config.toml
experts_per_token = 1
d_shared_expert = 0
moe_layers = [2, 3, 4, 5, 6, 7]
router_score = "softmax"
routed_scale = 8.0
optimizer = "muon_variant"
lr = 0.00085
batch_tokens = [65536, 131072, 262144]
seq_len = 1024
train_tokens = 656600000
Below are experts of layer 4 (counted from 0) of a mixture-of-experts language model. Rows are named router (the router's row for the expert), gate (a neuron's input weights, with its number), up (a neuron's input weights, with its number) and show model dimensions 0-223. Each number is 128 + 24 x the weight over its row's rms, rounded and kept within 0 to 255. Numbers have three digits each.
After each expert's rows: a language model's description of what the expert responds to; "mostly gets" lists some tokens that are sent to it at least half of the time. This comes from a sample of Wikipedia text that the model never trained on.

# expert 50
router:104121151110165119106141118130172104107119120156145117145117123084100156104083121129094098101157087123167088141102116163125157115156097099142111161157146105110143130139108104115143135122150151159120151159161165099147107110089152130105133104153099153097095148111142121090096126127088106089091139148098124106116122118137107100136156164161153125149149143098096159104130148113100150150095083135104152159120106117162153095108164105110096156133130108088133094101115092138162129108093153129141114134154132150113156151134163095148105146110142089168085105157107154110159104086123111106094135096115155126097168166150100132162141144117155153111106151111142129127140102132156105124121
gate0:143121109113140134120174130101160178126121119118143102175066130123149122124171109091102114143119114150130135073148108158152094147130133122147106141111163138098085149133119119080141141116138142103110135133116137142125138110077146087127102182126128094110087177074135134143132096140085075125148104139147132124155125117155155158118153128149126096147103169127136141147135091136123120082118107098109128147157094159159173091127117127174153118079162150142116123071120099108129099132121122155144127133151100137102150125143085113105076112135122109120102116141146078150119130127171120110143132080110136137104148167107126142119136112126155127093109130124094128126119097123087105115091
up0:145119144146115123114105122100207142137150141090123130136160084134103122116120124119114129145129142111083126125153132103129148110149118130102088112164153115118139127134156131152169137150095107113139134164126138118112132135156111161115100167070121129141122100086165100146150155098157126072112132069120146131136103140130111161175119120111105159097126148063152128141120120094127166095118155142151099101132153135182129093109158117132118139120110133144174078140141182115145116151150092126133161135148143131151148148094145161124111131106139122116125112161159178144111135138145153167161144145139114127113085117136135142131166172148115101131077177126094149139142117116148072115115
gate1:130124101113164097138146147156150131158106119106098144143122119112130119134101108121083096119123096132156105097133087140096143111153142132172097169142136088115130150144134135115123138125143135144122114137152126121176105121132139091117159117154140133076156139150142126158136082127086128138143126097132082096109099170147131127161126142173161122115091120090095110129163107137158105155182146090121134135126156119159127149141125133119137089135165136134149152128085097096130112150109090129111094146142124130126166124135124075069075131132129136162105137150145138089178100172081142092095140094076173110137145124159149124102111135130116167143101145111120159154155132125108121139078
up1:162148120155174156138120135085120115121121175134093080131109130180128127085107119131108166124145097093161143137085124131113135146075122115068099135120125103154139127147107143160166108142096099149116095147116109140086151127183164119134147095109107122096145132162109131146131166130107114147130102114121116122104133103091076116123104126124121133156145107076118129127144093148127105128171129156107084186111137180140150119117142127092152156135132106119093127134093135113127131121125100087147164114123144150153082172141138151123112112133154144127111118123142057111142114135111109138091102148130175087165084138097129132109129142124131110097100145141112130105156165111130120136152
gate2:130108077146121138125162126143168108108130134156151107132104117146180143163160134126135134109090143146087154133111134149115128096135109134137110147123162101103127119131105137169121108154140135173167145123175133108125112100094133114132109113148118118124110144123102140086172122152165133131123147111147087138138134148080141092094127089137093107121110111156143108135165118099133140186108135135135116098107106113133108126106141136162101099120083109125117117099132074122172127126101157077156155123133133111129136063085095133172134138097098122149138111120161131105160080115138133122084134109171136167110135144130116136113139126184167140070107129097166138088102090113157107108152
up2:070126166151130089134127152132089145130115114136104156132123100134144113126131130135127125125131180113117129122139146114147138138099079078099126092104115138125125118142101122133114129103117188121116121142133096153166092127116109130135142129156120092145118113129128124134144134174154167092131134124195181137086130119109151141100152120142114158162139091160068105089098143167116116163124098127118113120129097139165167149127132101128100127111150093147136082128100099130137103158067097113122140176153130108123151110127158136194106122135133155124123110095115173084142101116123112124134189149137124124153080107141117113169116125127124173130166121153114113155134133151163151107166
gate3:123125141123132169134131122164159144067172127154147126143139132173115159117147142092147146110137098138159122103113145152167132092114122147119149116108083136174132148137137109116099151124148110146120155169152155115115089094138109113114152121111123158113114127130188175149087124140150133132139160092131135107124104136165153135081168120154151077133119144147128139119159133120127135072126160098137063130145123125087139146115155125115128110101157159136123101135136125127138099087152086119153122119165131087122146136120116149098116110141112124127111053126114109125127138110130073094124139118107142120119134138094096085152121155122179102138152141094119145124168116048121127099101
up3:122186151157177120118093125121096127134091072109098129163133163121093116189139082153116158111141122141124143150134160129117146129136123117155101145093128116134116157107113134111100098145173146107094097102107110162150141120123074184076102128153159117138147150127127139114146106117111144154146132102099110148125159119075150136140128123117137141119111077134116107151141121144175143173130112109138131124151135155143078106117130114058144125115159151110127121111101107137153161100091130108128176149113125149155145156137112093127138119099123082108108100129092145125156130168140149105145146162098169132134100079125138126154099137122097139101101138144076133113112123149145131128096
Table rows, dates, pronouns
mostly gets: " Directed", "|---|---|---|---|---|\n", "|---|---|---|\n", " them", " Pld", " Release"

# expert 42
router:129113159129111134126136096138140100137117118148146126118111139129108112119125136151114095129167090121189137130124124170105146125148071116134121119140151111111178137131076096119146121150143145146126151156162168115091110109125146123095156114176124168107074160137128148149115110102074114103079135125133129103121147098130097138171151147170168142175133118105112139081143186144135123116121090134092146161121107114172138097101144082124075119142116142105145101121091116109139129080098150115132131144160121116115150120130140108131112150144147086159093138152118138116126074125150099096101110095110129112125153143136133155174180160108183126123102140134138130110145113155138098107101
gate0:119148133147148116165107101129116141133101167140114138131152151158167143143148106128169135102140121143111087124116130140136148117096138110110131128126087109140130102149131098127143128123136168142152107151102108142167205106107136088138164125118113088211145141157169095101119151093144139134143126111131129131104149145101138140122132124141126085136108121160105158167130088147098125130123154137110128105114136151131123125093129141171085159170101140108080166115104152127135138089105115169149085169119069126147101126087113141144125130171110113140157092135168107173146116105159137120117130157157163120092126124112127113149135122159120175132126112141164121133139145084073104116172
up0:140131156147122134084127139133170141107128071167134120100177120092111161152127120138167126121121082143119154160173084138182104127141176101121089120118167126116181165116135133155091129150124115154126126124133136120095088094137145097085156146145129151097139135112160123115124099102102127164124129083132111153132155130150117167097105140127102164161141188111106122143169148106106096121095094125102114099136146096163159112111164140139157123115122116113131125160156091139114141104114156144093147118151147110104115111151135118145157125145124117154081097106085149096138104149155098115091147132142132105131144153114123113098112101089098113142109128119149086163125133133149169132093
gate1:130100123145151155044129076115102151164122161126168148101142108144122121100161127140089112122124098135130144138117123089160127151092100114144128163107116172123123157138104141164126153136102143097108094136133098099119152122114139130152163122070145194093123138148140109146150155139113105077129119156127136180125175130143126146163114131161115124137132181145178132184129121117127124126145114159139111145156102094149137101092125130128114167105139141153137115153104134122141123154090122133118118121159152165133136107080086133105163107097113105134124099102121138089124085126124116138077196138118131128153142153112128128137143126120126143111161160115112164146163138133162107155120
up1:115118183086104143147138138091175100085115077118099109074102135126121137128103139088109109100205132105131148145114126157125102140117132150125122127125143102113141120126141082133143149131142150122126146164125162087118151142101131149169142183145096126097137144140162132118112102135167144127141150128151098105097097142069128143123143113105140119114158140146183155129118143141064083137136131127131101055150127119123135136141120088117116117152134128150113098123111135130117137125108104161153143178119163095114085158141157164104102140117164136147147147121102132121118120103144090094141109153127137141108108145155119110128090128114126082105115114159151130087168106153153149102150
gate2:096111117136151096137137143141131119133120153127133097099150114134131171129133093093118144091137134108098154115138126145070105108124123092089136160134122130178136135105138114144141115127192116148144149149155155150116160099152088143136099138110138107124150117102095145173107119101106127130109129138133098152113118126104127122148136183110105152160091142187140155148135161160128123142110146091103096113104087121157133137112174092123105118127142113110076147162152120092149120136156088104103133115107131195128153130141117114171147142178151128109143095136153106110141156151094159140125155125055175115102083120132110105163085077124118136144158127128133143127159135135100149151137
up2:145165115134165101137137128129130143135173125145174096077156158109128125137140147120120135112144143116089150084128131115130155149161097136119136162143141118142101134159084129128139097141138147140119138101147151110107120122115134154141219061133125131114121164069107117127142154129137127125107119133097089166173122177116104097133155077072140135154151113115139090139118127169091129112171157149128125128117090167125146127105128150138077128100104104120102086104141085117143106115061114132132132130128098151100130144110110112155121126132130146101098140154131108136116159107108179151160089152109148130098103135157111111121131125099155094150150109152148152147127126156124126141091
gate3:104100123121138134130123150156148122145126111126116146126100083118109101164160112122112130070148126158140122117098142118158123145148166142155112149125139107101154143120127119132118129121172162140093128164120180118126134116130115122128183148166124101104107085144157128096146134101151128124137099130135172132098146139151092147139136148111131194087162118174070167118138156120130100119110159140089153105133115071153116110139124105125095164088095123119100126110092183152103142121137101091154131127183134131162149134100135139132130116169142130113079122098122154112124140112159107187123120121129161139094112106126146120138177115161149111120081080171131132115113140126088131136100
up3:174106129149174141088128108135150107132136157152132140125090159107129113105125138120074145142125137100095156137105121146096119109118104142096118123138101107117107088170135191128129093159114097073100123083133089106110127144106146112103072125146145137185131154150103114128098142163144114092163130135125158129121150120096139107116113076138114136126135147081139131131156129133126143115119101130126145116162171191141130074116092165126142097125125142160142106185139117157121131106116151143120113119128094131116118119145145085165118111116103133149154159179136131158133130120100125070152130121135096084132154108152142095106126115129118157133171171120141111162131126132116124089171
Paragraph and heading breaks
mostly gets: ".\n\n", "===", " |\n\n", "==", " =\n\n", "==\n"

# expert 24
router:105119152110165119106140117130171103107120123156143118146116125084101158105082121129094098102157088123167087142102115162124157113157096098142110160158146105110143131139108103116144133120151152158119151160160166099145107110089152131106135103154099157098096148111142121090096126127089105089090140148098123105118121117136107100136154165161154126150148140098097158105129147112100148150095083136104152159119105117162153095108164104111096156134130108089134095101115093136162128108092153129142113134154132151114156150136163097147104144110144088168085106158108154110160106086124110106094135098115155127095168165151100132162142144117154154111106151112141128127139103132156106124122
gate0:092119118117123103083152098137125104131155121108130134109114156130107149123151083172141144088133130121174131120122119121116117112107116154108103097109132123141118132126144132151165120106085114221114135185135116137126127178097102131174130133128150141125114113137141089106107132159099110171123129159127113145154101112148157145168108104114148119127101078124127105148128135152088116120072105142100103167123140162075070129159132132156130127147157177132169101158108126117155114112151124120110127113157166131087147135131135132105111106082142127128151117127135147126098125172121140096119133122136163175126156126136104152116092100132113135132100099088178080128169122130134087108102
up0:137136096084110104110123179121145105121132151166076118119114111092154106146115121085100141089079115124099103126152117108107172112124169122105131134120099136153117102114145092125141141130104144128142096116115140144152118152196124158123117110145134137091089179113099151082137155144096131135143078142166153147120158097177122144132148150087096132114161124102122146135131106168163078143146096099133166156140142109147145110113140145072104117151108084171071143109115120137090104115140142105132102139109106090140119077138127117113114122159148132123118134093157093101157120130119123084154109148136145112123140155115138145144149091109135145145153125166118155133128109108116147147095
gate1:116096149159145128157123132109154161129118128153102112123146145091094165165106154110113068156104144126122106124088104133138127132147135115158098136138109130120121129127147140099147146116124110159109154152127085129139141127139099166142161125148120097120126130081164115113120160142174140092094140083120106123096125154118127111146115158149112142177202142158108084109123134111135123127136114110134121170125155111126161146107139153111129115128161163117155073081152155103126166107095127105097095114132103136096102165075167085099140113127111080125129177140144155128130129123096132119131128125104141083122116095157110149107147135194167145157115123140132113143167096103145159088125
up1:133158133114166098161107134134171122126148123117124146093181145136114147117137124163118147115163154137166104109126130140137112149128080097126130108117100158138074121122102172129120117137176118112090143129127109123136165150108103136164137110092131134128079134131150142109090102166117106110071110148139120128135113109091118163119143126097116123114140020157128135153134108145089087116138152126126109124136152127172138162101137064167133091125155132102118117112096141113131096152139128115133120167097125127104126087144109116114151097156087105103116124105097133122112105103066137106175124148135122127126129103118113159128148092126092142134140162125153107116101101124175105136097
gate2:095112130121115077112105143153156132143104139139108111102113117135110126115116140143136134151157097103080087070125101129145134167104108135164130107126121121127090104133166115109132092132094102141094103136162117151100075091122157134092075155129127134090148141083110094128156131106107133095117123143142120136081130137168159145148172159153085131137188083061067141134151134112162100149126135117145131130114114142112135104131134153075091173114136090111107153165080159137113147093131141135108152109119127116102112128114100126113068147121113127103111121117170111151132112128086122129125117141122133139143139133122119119105101127121156141108092121103090098136117134133166085122126
up2:118097151116146145120110178150123115139118125195163117129113121145110146099141080127132141107121107124109169175155133123102113154117162091147132163135132149131119140097121136129110111168167106113154118174197068118105143133160135105128159116115081126131188119152114136149144126148129157139113108105109116118111128129157160117097167109144167157144133082134086120148138142144119140130128134105128126171131114096147138121096133166133148167105107099126114161120146182113138121095180136153125181111110161124179151154109116081080108154159152134131127146123118112124110106106103096104139121103121142143142122093154127088116159103153132104166119108088097159121119123161123098137121
gate3:127157156116104138117089106075154136152128107156109075168111098141135108131088162138135137109103131113122165146103138126149147109171114136136107123097143139182132116129144103110124136139130096166152122120109124145141133146145114133120151154166193246108090115127110137087122162111149110145146153137167141107133112147155156113102142121116125113127119111130121089159147173171127172110145132116121125140089113098138116123112111150126076098153113149127145141096104126135101097124069114109165150144127169113142162112116158093125129143127114147159146140125152125097120110119179099140123115114122105140120121151070084097127137160120104146100152129133122153118159122120119142093134
up3:160126127084181141113139074129109132100095124112130122121132121110149143141079126092146141139142157145156157142146113111118123047148127124106125127129090112140089100113148137141088100152117136155150131114155161121110122118135116118154130136101112105171106092117092094086161118161127103083159110128127149113124126120105168111105115160136104151156112169136098130181100133137161116124108096150103151164131127139118143156135105106114158113159139096083137170145115118087126171158122141152116151137161111189165146130178101141119132140158156132145119171148122109142120173136167128116106124103105156142104136136168131132137111116133108169119118144046128112096126127126157148123119
Punctuation, numbers, conjunctions
mostly gets: " Spouse", " Clade", "°N", " purs", " Boston", " MPC"

# expert 35
router:107151176112134132121111098140181097101143160167117091131134121089118133120089142138128092098139089127135118179110123133123153102186095140126080178153158114111155137109083131109129124129129136129139141137172161115122111123133147149132147121146115196109107136107132125107076107132101094117082122142135116089166108116150101118142129155147120103157128145110139110104105175114088116145105089118118145165133125122167122086103135142109090137108131136126117133120115127130150104124079163099103136128169113129099180158150151110145105187114162116129116125139139109132126094105102104128075148081107140137079138146153127109160094151163175133128119138120111129118121108134173114109134
gate1:153147158076089151091140119153150075117182108090123107149101137116107148092126144121084145138116152133106086151102146101139114150130151134179137127193125109132112138141144159124141123110153128100109100094155161109104091148103153176144126074164149149120149158117094151128118121090193117123176114145118112105129161117122111110125112129126142091110146120125115154094141130135151128161148118135115141120101122125119136137106085115149127134132153154151125170137125121108182156077129125162179097167121110149145112150175125146164119141142119122122130123133134133133122133119143137135112148157103112121159135148048146140136093185112129145145116171147132124140130145155104136086139
up1:124111103126114150124144080118135119167139130156119140093146146103103153140171145129134133143122115128130090134189132149144105132183109153135124127084140094134118109087201128128103110104125144132162083170130120157147144155147169146124175138089153119134138167121091104114137132142119129099107120120143103123060113123141122131122084099110143156145094111135153155114134112143118130133138129145125157128124075163124117120110111128149138110101125074100128110096122136115110092167124126150140120106075180146121198134114092132104172095114098134118129108141110147112106126100114137083141135140164152121106118077142152170132120126141133117112110108140149091204105117116136109130113
gate2:133177144131153121133108166084040136108156156117131115160155109147154144131142140159143140124163109135137145157119121116143141094135131136117148112131142145120125158137105150126142169128184122114119140127085173135172112116124123093091137095135130091101146180150157132138136117134091126068108124124152148140148103133131115130119147134130104133111118157127109160133145109142098122095143112099191091157155135140104157159120173148163075107117142148168132150139125148124141186129132118103171129089145118122151158121149128109132124097130119102169112120085168159138168130125089157176163153130089144164149118127108101132144115127077115138143101137122119125138127173128169107142132
up2:153164093126121085107132131098160075141121183112140162106136127098138120155141102070141117156092120088134146108093182126133122136125125110125139137160145122133130117138163111153123104167113106152137171137159120099123132152140130038118093143142124145152083128124120077100105174105096097133130124168137117152123130142169166099123082136127134146140144164108158143139134165127129141143138122131119097170110107117114168156140105146100131157089118115154111127100092102157140115130130119129110158131149128106112104154126135150106151125153178087099136139134134115130137104130147137142091116101126079119121092110137091130136086189151135082104164135152142108129128119161112141095132
gate3:090130158080145134117095118132136107149100156173146109115113122144109170122114156109127106168151130107112139122135132125182120092150159152133098162166155136108116126121099121148182134147132154107114102168090114115131124139117113151114121119103153106140089127135104093116140112102141129140112154155147151128151147124142182093133159120124154114166159111161146148104124129137139119115065184123120148173155073138115124108110105107208128121117102154133168100125128127160101115144163135141105125117165118174070154111143163135157165127098108133103124079121130125130135121137107129124145150182143087098098116137102162106133126089145112111139132121116107118137144118162126107138184
up3:131133121126126108140095080108105133148116171145207125085115091136146166139153107114154151131136114115096087108138146117147113119131126127110118160151149112116110163104099133131165149112148124137151136181121132146139141137106151116106087065149115132134143192084093108113143140157133107138117132127134137133133104098142111135127122125066147126171112137146125135122071079135128144098066137146118101090137136148140131153107087079141095094161115146125119107144134108115177135145127138109097192125136088152095131104150142120162112155113122157140140131130120133165156127104067090164118088112145116135116119102169114087134085124142113131159147121123136112113137119132161128140147
gate4:095150110118163131110093139150131120140148150088134150100157127132100118120109132090151078096128125164117122116143093148165137102112143098176114128121128144142093151117106116151155151151144103187145104125137161117131125190107129143099101120122058155160143138124112100174119138095167126120166174140154159134215176101110155133127123138121115102159117126086148156141105174127079142125134156134103114104161119087144131120131140104109125109129104160121089129121144155126126122139110168119166116149112143089173093132124106163123124113113122141115080143105120154150124141139116118114120124111103121124147148099087163156123141124141069138124175148128107139134120100137139149123104
up4:154123143119123115168105110061112146126153130167113129150131130117123117149170124120138193113118106091109090142119144115138103168112130133099139109132132121146111115137143125134145154090114123066111139140123115139119110127157135107153100117154124107122144121112128158127094091058165124119125107130108073145098125158105061123118159133113135148140121101127115084131148126107121159131179102137144092101111148148113095131168147131077196145115098113111168130105131092110101118113126059121114140161126132111114134107095108079116112127125153131117137089138128092087069136124129112107132090170165137098142099150178110142140140107105152152109110093126136125145121104120121129146137
Scientific word stems
mostly gets: " phys", "imin", "orph", " ide", " mechan", "hyl"

# expert 11
router:128128136112147137139138129143116110136107125147129102124118125125082140104136114149114076108139103114156108140116092160096157112153078094147130168115113098116157128159092109111145131157131155185098130158130175101106081101093164115079140151135118152103108157140141137131083139101089098106092110123094133108123143128133106125160146154198139125159128124133098144092149172132114122139096069140105144160117130129153120089088189119138080134136112129118155117122102088101132127111064160121134130130148133159109119117124115074132082190145151099164107142165145163123115096116137129088108122120136154121096142141135128144143131151120167138109125137134128116094159131133142113119115
gate0:117092139168139116118091163133088119105124125131107082127100148097134109121159139101107129104110142107112140171128149123103130106173073097113141132146134177146164139119125128128104116111140099116152103137148113094127144129147143145168151127129177161120139103100117144128135119124165133131144111182104156102132107127138111106110112152126133126160133164138158085148146117109085163128146096078137108105127146117111122173142141138118142123136095145135132111110144137131156151130136129101108079108117097171144102082133127090153135149129144145141101161144112086096145127119175112148099152088119124096143126122086097159125148098158072150186063116128113114185164167148113104106150
up0:112094113145124084109078120163129090147069086125109114131091133152129139121135133133151134117136154146166128146133152137097110123126108127131124103129110129125113125138136099118140109133112152135083112145163095124145121109163135134132146110131155146102158116130110162117128135087138113128131161122119128134149146143090176068189099130118140138114128128118135142193164118116157124138167112127113157112166109134151146143122183108102116167142140128060110067118152160093117121110134166111088137116128124149144130123122141116157165140179108148113139162138102109109171142082145118089150139135113144128147114134105088094098134090182143138140146094159160149097085160124118108177152
gate1:145067139111141121144108153125098140092177148111123133176151117131107140144144140203140173114123147139157119141137192088173133108117089110118124147118124097119124110125119115134101120105117140166152116102133113114198163147100119093155148096116158117146121136127126132106094092105148102140111194122086135172124130149096132166156132149110125130126127078102145098127121112133143111132148110129179162135134116119126149140108142097160136129131164152108112109140135151123153112143135093139136143135104090146121118138136136147087173177119159162096102097123167157096123137161140154118098126124127115104158149116161128115142150138094113206130124119153139112102131122141082128142103
up1:136115124099168106125110147131113138117142109125133113154140125126101114128128127132185123123111156118125084101103159113162157097120114149145162140093137096137126114111118142145147114113173130163157102147161148129137133137104145075141172157096144134142058122136128123149150051143134117152133121131107084146156138114111146160151155157153109142103127089109111126129093132099080117127122149120147146131109144093141115162089138108159159121158141135097115161143109128123157161160119141163168134116133124166183118121144171122118123140160111123108097080146143147092133146119156160095179191125129127122154145114126133118084146154043124120138131095114145093112143129136101099123136
gate2:073143103120124129116141126116135183096180138166125143072094150099120142148132113112108142148153137094160169118091142120127109093089074117150141119118133132137096105112124105102089149113151154079147121112167095150095135211133115108123141108129116093132134122116152165123101129113153112182108169138117085108138142116162110120119124128092152175151123125135174099195124111160155151150102122137094099108070131117121128138131152107125123102097124122114119116109106098104136157127089124121133109146114146125087121099120156172144120121128129125140145149160139131122126114141113138112146120125135152130117156112136152117133143157105120141116102087130110128074149177115163153118177
up2:092125127175117124120103155140120148071128117149131158066105099098168148163097124108131097193132129140106103117111129117148135138113117142120136136150143175150159102106156135103156153134128105133127149116134115128120128135129101112104156120146116142135121144128145138115150114102168132121063159134142102156119161113141160092123130127081171114092125072170136122157148101134150093078067093105116129122139130138109140079155154096111170127125128152123132133097131071113101129145110161128128163131118132104127131134104162130141156085129132090126123155167141129139115171114110120146108105137127129120103120122106158096100136139077190152124087107104147132136108149072160147142113
gate3:107132102131129105181169160131137125152137127140105094154154115147128131126154166108105145134117111149170117103172124162152133170138138136157173134108074138085126097090154120100131095114144101122150110157130149145104108114153134126104126157163096136098126165091134126074127195102105094156127143154098144122116095148108107134077119139120126151127177113130130089129178144110106145141129143109139120110132123130095123150093135093118135128134135101159151142097146158157154148133174099095134069104087137111164136142120140192121129151148090162113099131130105119110114178109119110146138138154133136137111151090158123152142110081090124133106118108119144172151111119129146162140134
up3:144148161112097195082100070127130099108128132128127112092146148107129139099142097156151131110140169127096112171123125099118122111118140137063082140139169117147128134154107125165125137123114151132102154109133112130143108145107144111144097101114164123150091112179091121166141077140127157119133087124145147138107166125116116144158152108113112131086085165126101129122098122150128099115145124132111138110126119110150124119166161154109144148100124151092100101131146127109114134145101172151124172130146103113115155107114107094156142126110187095118140138158140132174154096161110141083111121126146099111134139151082150115108141139153108130174156135120116074135147113128103068117104
Opening brackets and quotes
mostly gets: " (", " \"", " [", " '", "(", "—"

# expert 62
router:122151126121139115137149096128132089116144121121102114132115115074076159110099138180108102083131110141136111144101126136126151127165112136090121156118151131089131084106113121135101141166139141160125158163161213134129125105102162138129101130151078177110075133103137102130104144121087093117098160134123144085123129141147127128116153158155119109137160160131138133103110151135107130122078079137106134167138124149160130100075134116130096140136116123100097104145110101128115116117067163144098112129157144113125161141134154091135108169135124120158139080143120150104103098139098155119098158060097139131108130105151101107123173120114138159140129150123129130131092141154135124128126
gate2:148123120121103182125154125151107134163143104113104111168069147142147137156090123158135149132125167099130133126117079135125089141136105108113131121156142116121142114080091136130144154159101111128171138143147154105133142117140146124116164112115126118099133135164128178131094152132160131090118067136126179131130130174125155135134174141155154122116076131156111153183118122134106110092128112138101155116095153075115128100070135139143144134110134125170161150114121141137153116148129138201117106133153152093158159152106146139106122068120145097122154138122157136152133134122133182123155141090090140157117107086134108136088120182147119129148124158122107143121139137149142142111113
up2:110125100148087090123108088119113111127143085111105226153117132149121141131154124131126113141119153131116150087124104166154135145134150112131130169152110117159118126114145187139169173130114136132107088072132132159111168158103136128132169110116173094082091117129099183144174168113135094128151135122121091150156125180150135105121093142120114134125112130093150150191174142113128110075132118146116139131116137133142116131142144145104150130132139167087137149115118155127132116126121065130115154123141119120121115130070136128127086132150142142130160106137089105107122131127121139128137170097124119114161139131105121132144124132106158149107120101113146173159146135098096090133135
gate3:134091131164120131110127125095114138136144145151153108101113143147117148119150111133144138174158097142156163129093158136159108118136111133138110097151138110126136085115138144141140148137083144113129072089154137138134139141154151139131148167105106126159110125138161121111060121120121095095065137125133113150117080137111122121089095084162179099123157128138141109144131109128164158126116140127150160104134137119118125110142136105127125108112128144130148115107127107078129078180139109103172150118105163134212054131141122101105131129155075114094122136132122134125138140138147166184127092107134155129113116155111115119150112129103097136120155105143111118107117146095155115182089
up3:135104135143138145131098126119113163131141166149158117092099111100124144086131123139125163134079129123176103140124136140174100161124141148142126127168098127102149159080146144127138115135144142152158138131122186094141135135097158126107121167087102162142128121136210160109100111148117096130090166107116087118088144135117145133136118104119034157110137142143154167156082120133107104118121125128193114122121137117115102092134113163164128122121146131134146117130121114118118121156121138120150159138126185121110114100147184134138114127138161128151146139107111169143120096113121176146141069132144138152116144138123143115140103139093159134125157110099134134088097133097142105155148
gate4:136139138106126121118136119088127157137123119109153109162081125123128121105122139205109143149133112072119157123102113124126120149135125121112139072152126096150128156150133160151110129126137132130119112152129123147114118090137140119156109104083114095127104092101168174157129124126124110106145150132111147082145119131148127122113145129105101184151177124146087125142078127171167097152116103131114053100128150108121140151137095094149105104146103127165111126080156110146118135100153118140131127110115114126136116130168143073136129093075120135134123138115122141112118139131130137155100103101160118129089160101133182138133168155086102142140115109063117189109124138180133136112109
up4:168129153135145148133145139174136097133151112106140126145155136142125122123121113123108115120127085123130111159117112128130125153135103110118133085164151132120135135101125132112109109111106131152114096144128120148142160129147139099147122136136151095096092101135167122133123154127097100117174174115151154163105135150177102206117107119135204113134150128148135123087135098121094162132175154102123137146106088109138119128121139118107112105132091120052149158132151152118141126138097124151156106153101120098122117102081099126108160126132124129152130110144151126084110161107077135145117160102142128066099145139136136108140187133089133143093115128211134124152099150130125124129078
gate5:107101134190084135196099149147147108088162134142133112076106139094086101114122085196139145097105144131099162148146146142178149109121139130134105122096114130105135090106136101121103119133124111142110159129141134136095111126141118155152151094116131148129107135114108131150123148146097125097104106125130108139180134161125102083125150148146097108108104126142121160105100149092119163131172129164126089157113107162168155160163105167116110101164115134145154099114092152152115132106123134138159130101141161140113134186147151107106113102162146137113120136085094155128195092123150090112118120161103114132148130139122145112145146142102131142150138177148120134133127114140119128147121
up5:143093180142096084134094151188121164127151153170110140124090153120119123114077131107098110124124163132125168120160088129157131126126119163174149119083105131127131120125127142196112114126101113126136133115118136119115128099135126121121129146148113128116122078132099118153089097117131144137110086147115117142132143157169172086134157130150175110115106146126143109114114126123153126103106095140137108166123135152110157123116092109094136109161107140146133152147133105174126115138156123123140103109085166149148092123142134156105112153081188124154088101104100153134134095091102108121141107127059130087119149141123100120115140128091133135074103131142095141178118132157115159141121
Name-internal syllables
mostly gets: "lin", "land", "cc", "d", "el", "ont"